Weights of a small mixture-of-experts language model, trained from scratch on English Wikipedia: 64 SwiGLU neurons an expert, 3633 steps.
Below are experts of layer 5 (counted from 0) of a mixture-of-experts language model. Rows are named router (the router's row for the expert), gate (a neuron's input weights, with its number), up (a neuron's input weights, with its number) and show model dimensions 0-111. Each number is 128 + 32 x the weight over its row's rms, rounded and kept within 0 to 255.
Before each expert's rows: a language model's description of what the expert responds to. This comes from a sample of Wikipedia text that the model never trained on.

# expert 12
What it handles: Second word pieces of capitalized names, often Latin genus and species names in taxonomy lists, such as Dys(pteris), Dra(cunculus), Gra, Dar.
router [117 141 125  93 142 164 154 151 156 102 152 128 122  81 164 181 116 190 110 119 111 130 164 162 195 150 119 103 126 127 111 166  96  89 139 127 159 124 152  98 124 170 153 155 150 137  92  57 109 127 145 131 160 174 155 110 127 137 125 139 115 120 173 162 141 116 150 135  94 120  95 145 134  49 156 130  96 166 132 111 156  95 133 142 218 145  84  94 116 156  81 129 131 113  96 134  70 152  99  60 170  83  74 134 150  77 108 163 103 177 104 160]
gate0 [151  97 132 172  98 105  55 149 106  92 129 103 150 143  82 151 136 122  95 156  80 109 176 140 146 138 117  94  86 127 127 175 125 147  93 124 143 198 109 144 130 140 108  81  83 200  67 123  95 109 147 129 144 205 129 108 109 106 145  99 146 204 132 100 148 132 179 128 107 112  71 107 128 169  90 131 166 133 113 168 136 116  89 137 121  97 174 157 201 105  72 167 125 183 117 165  66 140  97  82 171 188 130 130 110 120 176  94 158 136 179  74]
up0 [ 41 150 129  81 161  95 133 135 155 124 109 163 148  75  62 101 138 104 117 143 123 147 139  91 150 148 121 166 101 145 118 129  40 120 103 175 120 153  84 111 151 196 126  93 139 136 135 121 114 192 199 120 147 162 170 189 111 139 138  94 134 133 143 133  69 100 131 139 110 125  78 132 105 123 105  98 163 137  88  75 145 139 176 204 129  68 154 176  95 102 150 151 132 100 161 144 134 167 133 114 163  59 102 138 124  90 133 149 138 108 118 157]
gate1 [145 153 146 135 114 128 108  98  80 133 150  96 148 140 137 127 101  66 115 114 148  92 202 146 141  77 180 153 147 169 105 195  96 124 127  97  91 134 170 118 110  84 132  74 135 127  73 130  56 158 119 148 126 175 114 117 134  99 110  93  78 124 136 140  90 131 125  72 130 136 132  85 174 189  88 120 141 124 125 131 165 134 132 132 184 218 178 135 106 185 131 145 175  65 105 106 178  93 146 136 152 128 138 151 117 117 163 149 170  92 139 152]
up1 [132  83 131 127 133 154 148 132 185 134 110 137  94 161 115 115 193 182 110 115  84 186  87 112 128 143 110 130 143  96 192  74 136 135 132 186 156 121  90 131 163 162 130 161 136 130 148  58 183 114 149  97 170  82 104 153 107 171 153 103 148 112 141 144 168 123 142 127 103 106 117 135  90  56 133  85  69 140 118 131  96 119 106 114 128  53  95  94 157 123 120 154  92 174 126 213  81 102 111 106 100 107 120 122 175 133 106 129 135 130 159  97]
gate2 [165 163 144 137 172 170  82  83 117  76 151  92 151 159 154 119 163 127 129 157 135 107  65 100 110 104 159  75 107 178  94 140 150 138 148 125 114 180 157  37 182 152 154  76 119 177 177 115 147 133 146 140 135 129 146 144 134 112 153 107 105 159 129 178 160  87 158  96 138 115 174 156 116  78 128 114 108 167 153  69 139 110 156  86 137 113 196  89 123 144 169 173 136 104 106  85 120 111 106 120 152 127 107 119 142 146  93 114 135 173 133  99]
up2 [192 151 135 156 134 120 158 116 135 124 126  81  96 122 127 152 131 136 114 113 166 117  85  74 108 113 120  84 124 173  73 158 161  98 107 135  48 110 161 114 127 135 178 156 120 163 184 128 133 134 114 132 137 139 177 165 163 111 118  53  74 144 129 119 177  65 155 150 107 117 171  88 148 128 128 123 142 110 131  96 129  99 128 147 163 108 141 126 117 129 117 110 131 101 135 165 140 161 126 168  64 102 106  63 182 123 164 158 117 236 171 220]
gate3 [147 132 125 136 161 137 181 110  68 140 128 103 116 148 138 165 113 123 123 161 136 174 112 137 117 113  89 108  98  85 125 131 153 142  88 110 212  99 131 206 129 112 133  99 108 109  96 109 108 200 132 134  88 118 146 185 183 161 150 149 180 129  99 121 125 106 116 152  72 170  97 146  41 129  90 155 136 156 166 125 111 148 133 105  91 101 140  85 161 122 167 142 104  97 143  70 102 134 135 143  91  91 143 168 134 172 108 102 127 163 146 158]
up3 [160  94 138 158  93 130 132 139  86 142 155 109 121 148  92 151 170  94  71  74 136  70  87  90 152 141 157 146 127 135 131 125 205  80 140 163 136 177 132 106 115  96 182 130 128 181 186 103 142 149 154 135  75 160  82  82  98 109 132 134  62 107 121 124 116 128 117 107 131 126 146 114 179 115 163 149 100 186 170 177 158 125 158 185 170 164 167 113 106 109 106 119 109 167 127 124 137 125 132 121 124 124 143 104 103 110 118 166 106  74 136 102]

# expert 11
What it handles: Words and word pieces in biographies about schooling and universities, such as gradu, University, College, profess, plus in, of, the.
router [ 87 144 101  94 122 109 126 158 121 157 140 148 168 105 142 144 187 119 123 116 177 104 112  96 141 150 152 125 138 138 160 147 136 126  88 115 161 200 140 165 178 143 200 160 150 131 154 134  52 110  90  88 115 161 128 170 151 180 123  83 136  37 112 142 142 114 162 151  89 178 123 113 143 141 115 121 127 128 151  68 114  93 165 122 133 129  99 128 169 121 130 126  98  90 121 138 139 114 128 150  90 121 128 118 151 162 176  94 160  88  79 148]
gate0 [116 156 175 102  88 162 105 140 140 148 177  66  39  93 141 137 149  94 134 124 155 125 115 134 121 138 106 162 166 179 162 135 104  81 153 124 155 150  91  98 194 174 155 107 143 121 157 166 153 124 119 103  99 166 129 107 104 105 136 153 177 144  99 136 212 148 117 128 154 112 162 179 191 201  89  96  80 185  63 156  80 120 150 136  58 157 151 170 147 105 179 110 163  93  81  84 125  81 110 101 165 110  82 166 111 107 138 159 180  73 125 140]
up0 [148 134 122  96 125 136 110 179 125 118 180 156 113 176 120 119 127 199 175 159  99 143 116  78 135  89 104 148 126 145 204  85 102 122 105 168 123  98 141 175 143 103 206 158 124 127  99 128 167 126  93 128 126 103  67 117 133 156 143 106 123 111 173 113  95 142  92 176 102 155 113 150 123 128  91 130  98  85  70 197 110 129 159  84 153  96 124 130 120 184 125 104 183  87 147 108 111 131  81 164 107 197 126 112 146 143  92 209 191 182 103 139]
gate1 [ 99  86 136  96 148  78 163 143 108 157 176  91 122 144 137 118 137 108 175 146 151 128 171 171  53  94 100 121 131 130 116 120  81 171 138 162 154 155 134 179 118 133 159 152 205 221 122  77 123 159 105 161 190 172 118 113 174 128 113 128 116 124 115 189 107 187 174 150 101  95  51 126 185 109 116 148 115  99 154 115 112 143 120  98 159 174 126  90 120 121 124 118 155 169 150  93 130 164 110 128  72 125  98 199  71 133 124  91 101  84 126 105]
up1 [142 170  99 107 149 193 105 108 136 145  69 149 146 168 124 137  64 105 130 154 106  77  83 111 145 113 170 129 184 119 136 131 149  93 145 102  86  79  68 101 138 103  79 152 169 118 151 153 155  83 136 107  42  87 171 141  77 109 125 138 143  73 130  73 155  99 124 178 165 133 213 151 118  98 128 151 135 167 114 176 101 117 122 168  92  93  99 216 135 124 149 129  67  85 108 154 106  96 147 141 154 104 159  56 163 164 117 128 127 128 171 183]
gate2 [137 112 110 121  86 135 109 107 140 171 109  94 111  63 113 133 128 101 118 108 187  97 130 121 145 134 168 120 118 117 137 119 205  84 117 166 127 135 178 166 139 131  97 109 127 126 148 171  85 142 121 165 113  95 114 107 106 139 149 176 146 125 142 141  91 140  71 139 127 139 125 111 118 122 139 116 194  57 118 101 129 120 103  80 116 107 176  84 192  91 136 161 169 170 106 116 141 110  89 132  64 201 195 167 155 169 160 132 136 126  96 131]
up2 [164 171 123 155 154  65 147 130  98  97 168 188 108 107 120 151 103 198 118 141  82 122 152 119 142 116 124 104 108  99 134 107  95 141 101 151 233  94 153 120  56 142 128 128 137  53 125 120 126 145  66 135  99 125 131 175 118 140 106 137 123 138 141 142 184  85 149  77 129 100 138 133 117 109 124 153 153 212  88 176  55 161 113 117  83 122  98  46 108 119 121 122 162  90 104  99 152 152 128 174 156 141 114  92 110 135  76 114 175 106 126 107]
gate3 [ 71 110 132 183  76 137 103 184 167 140 157 137 156 140 135 107 144 120 151 161 170 126 144 131  89 133 148  84 101 108 169 141 119  95 117 170  79 100  57  96  99  80 183  58 194 128 113 104 160 165  75 115  79  69 223 151 144 152 112 168 140 128 136 106 165 144  93  56 131 105  77 140 165 114  88 138 138 127 134 186 138 147 133 110 122  70 138 197 153  88 137 175 175  72 135  88 124 111 105 173 146 110 106 141 101  67 195 102  96 115 158 135]
up3 [118 150 148 117  77 147  99 102 163 114  93 112 116 105 158 120 148 181 119  91 108 114 136 140  65  65 134  83 118 145 161 112  84 131 120 191 115 126  68 109  96  79 207 101 147  71 160 134 134 140 164 156 114 106 176 174 155 106 144 145 160 136 146 145 148 128 136 128  66  92 100 131 140 137  88 142 199 231 151 119 106 173  73 101 115  82 159 155 132 122 143 132 156 116 171 114 128 141 114  99 161 137 181 184  81 118 147 162 167 104 166 166]

# expert 30
What it handles: Articles and possessive determiners after prepositions, beginning noun phrases, such as the, a, his, its, their, The.
router [167 130 125 130  83 152 132 137 177   2 124 123 121 106 161 202  95 131 133 101 110 108  83 169 140 109 111 118 167 160 152 157 165  98 105  93 108 119 162 132 129 138 170 113 112 160 171 106  66 144 139 182 104 104 123 193 111  30 159  98  77 130 148 115 110 131 129  82 152 113 174  67 160 122  73 139 160 158 123  86 101 148 125 157 105 136 107 137 160 121  38 146 211 147 150 133 158 131 122 166 116 110 166 109 124 163 140 166 134  83 126 121]
gate0 [136 110 143 135 141 147 185  88  60 102  95 122 147 125 207 139 148 145 111 168 119 150 141  72 165  99 199 106 152 101 156 182 112 182  84 132  97 127 135 154  97 131 103 127 107 117 100 189 167 125 133 114  62 137 123 110  94 130  96 142 158 199 101 192 134  64 143 189 101 156 116 111 204 155  97 104 124 142 138 149  90 178  57 163 146  65  59 171 111 127 124 138 210 152 210 127 146 134 135 138 144  99 131 132 118 131 138  97 124  80  72 151]
up0 [118 198 157  88 145  83  90 108 147 168 102 187 155 106 125  94 125 204 104 125  95 113 140 152 138 135  67 114 160 181 127  69 154 159 105 148 157 191 120  98  69 156 143 112 123 128 112 109 103 131 148 122 156  86 100 118 123  96 160 151 125 132 100 164  92 170  99 169  76 153 101 200 141 125 125 142  79 134 167 176 112 149 175 136 122  87  76  97 208 107 124  88 114 159 159 125 128 139 123 163 166  79 114 116 179  55  31 126  96 193 100 168]
gate1 [110  75 188 165 122 142 157 108 175 134 148  91  93 122 105 110 128 156 153 181 157 141 189 163 164 101 152  96 148 134  99 139  90 129 102  45 130 123 107 153 136 114 110 145 128 132 100 116 107 135 170  98 101 141 125 148  60 115  75 142 102  88 147 144 103 105  74 172 130 150 100 101 180 192 126 129 146 118 144 155 108 148 187 104 142 134 147 155  69 117 105 160 121 123 105 156  92 154 125 145 156 135 117 143 133 121 180 177 217 162 118 179]
up1 [149 117 114 136 165 111 111 117 110 135 136  53  81  78 148 138 154  65 131 110 111 182 140 100 131 190 165 201 188 115 121 171 158  87 104  47 115 120 159 129 145 135 103 151 108 136 173 159 136 147 115 169 139 147  79 105  93 122 170 123  79 169  98  84  37  78 123  82 156 107 167 126 127 153 136 195 116 149 106 102 113 112 140 124 106  97 183 104 148 111 107  78 122 185 111 115 163 173 136 106 130 128 162  99  92 164  85 151 111 108 112 139]
gate2 [116 116 129 107 100 201  70  85 153 146 100 113 155 125  75  60  96 164  95 115 133 140 139 102 119 100  92 110 134 186 155 135 139 162 114 218 141 111 135 120 139  96 147 172 149  91 118 147 161 108 122 126 105 158 154 136 147 146  99 102 129  74 135 188 139  85 141 189  66 150 114  83 128 188  90 189 111 114 128 124 120 109 128 180 138 133 160 111 111 168 120 139  97 132 113 118 115  52  99 139 101 180 113 117 135 162 149 120 200 131 127 226]
up2 [137 119 118  75 133 138  37 169 140 152  82 138 130  94  84 118 165 130  83 130 113 127 134 148  99 129  70 166 117 159  71 144 181 138  85 182 148 108 125 122 107 143 147 174 121 138 123 148  78  95 135 146 127 129 136  94 151 136 113  85 131 113 132 121 150  78 123 139  79 100 137 122 132 183 152 177 132 150  58  87 124 143 147 141 129 178 188 108 110 142 139 114 172 113 142 133 111  47  50 118 146 155 125 119  59 153 134 130 188 127  72 123]
gate3 [163 116 138 107 201  92  55 153 138 133 151  83 142 188 129 173 105 119 103 135 167 183 102 154 156  67 110 136 136  48  91 106 143 123 129  95 110 166 141  82  71 119 130 166 141  98 137  95 158  81 123 110 120 148 129  73 124 100 121 155 108 111 111 152  51 175 138 168  98 224 127  93 122 165 175 189 175 140 120 163 125 150 178  61 140 136 119 166 110 100  74  81  96 174 105 153 146 108 111 180  94 184 123 108 144 130 117 102  96  87 121 156]
up3 [150 148 114 116 194  61  89 146 147 141 160  95 155 170 117 149  95 131 133 156 153 163 107 133 161  69 110 153 146  71  98 125 140 136 140 130 114 167 132  87  34 106 151 173 133 134 120 103 135  85  91 111 108 152 124  97  80 112 122 167 110 110 130 107  35 158  77 139 132 170 127  95 151 139 198 162 164 138 131 146 120 170 169  70 161  99 142 172  98 113 101  94  84 145 130 196 146 126  82 160  69 169 113 105 153 148 159 144  95  93  94 114]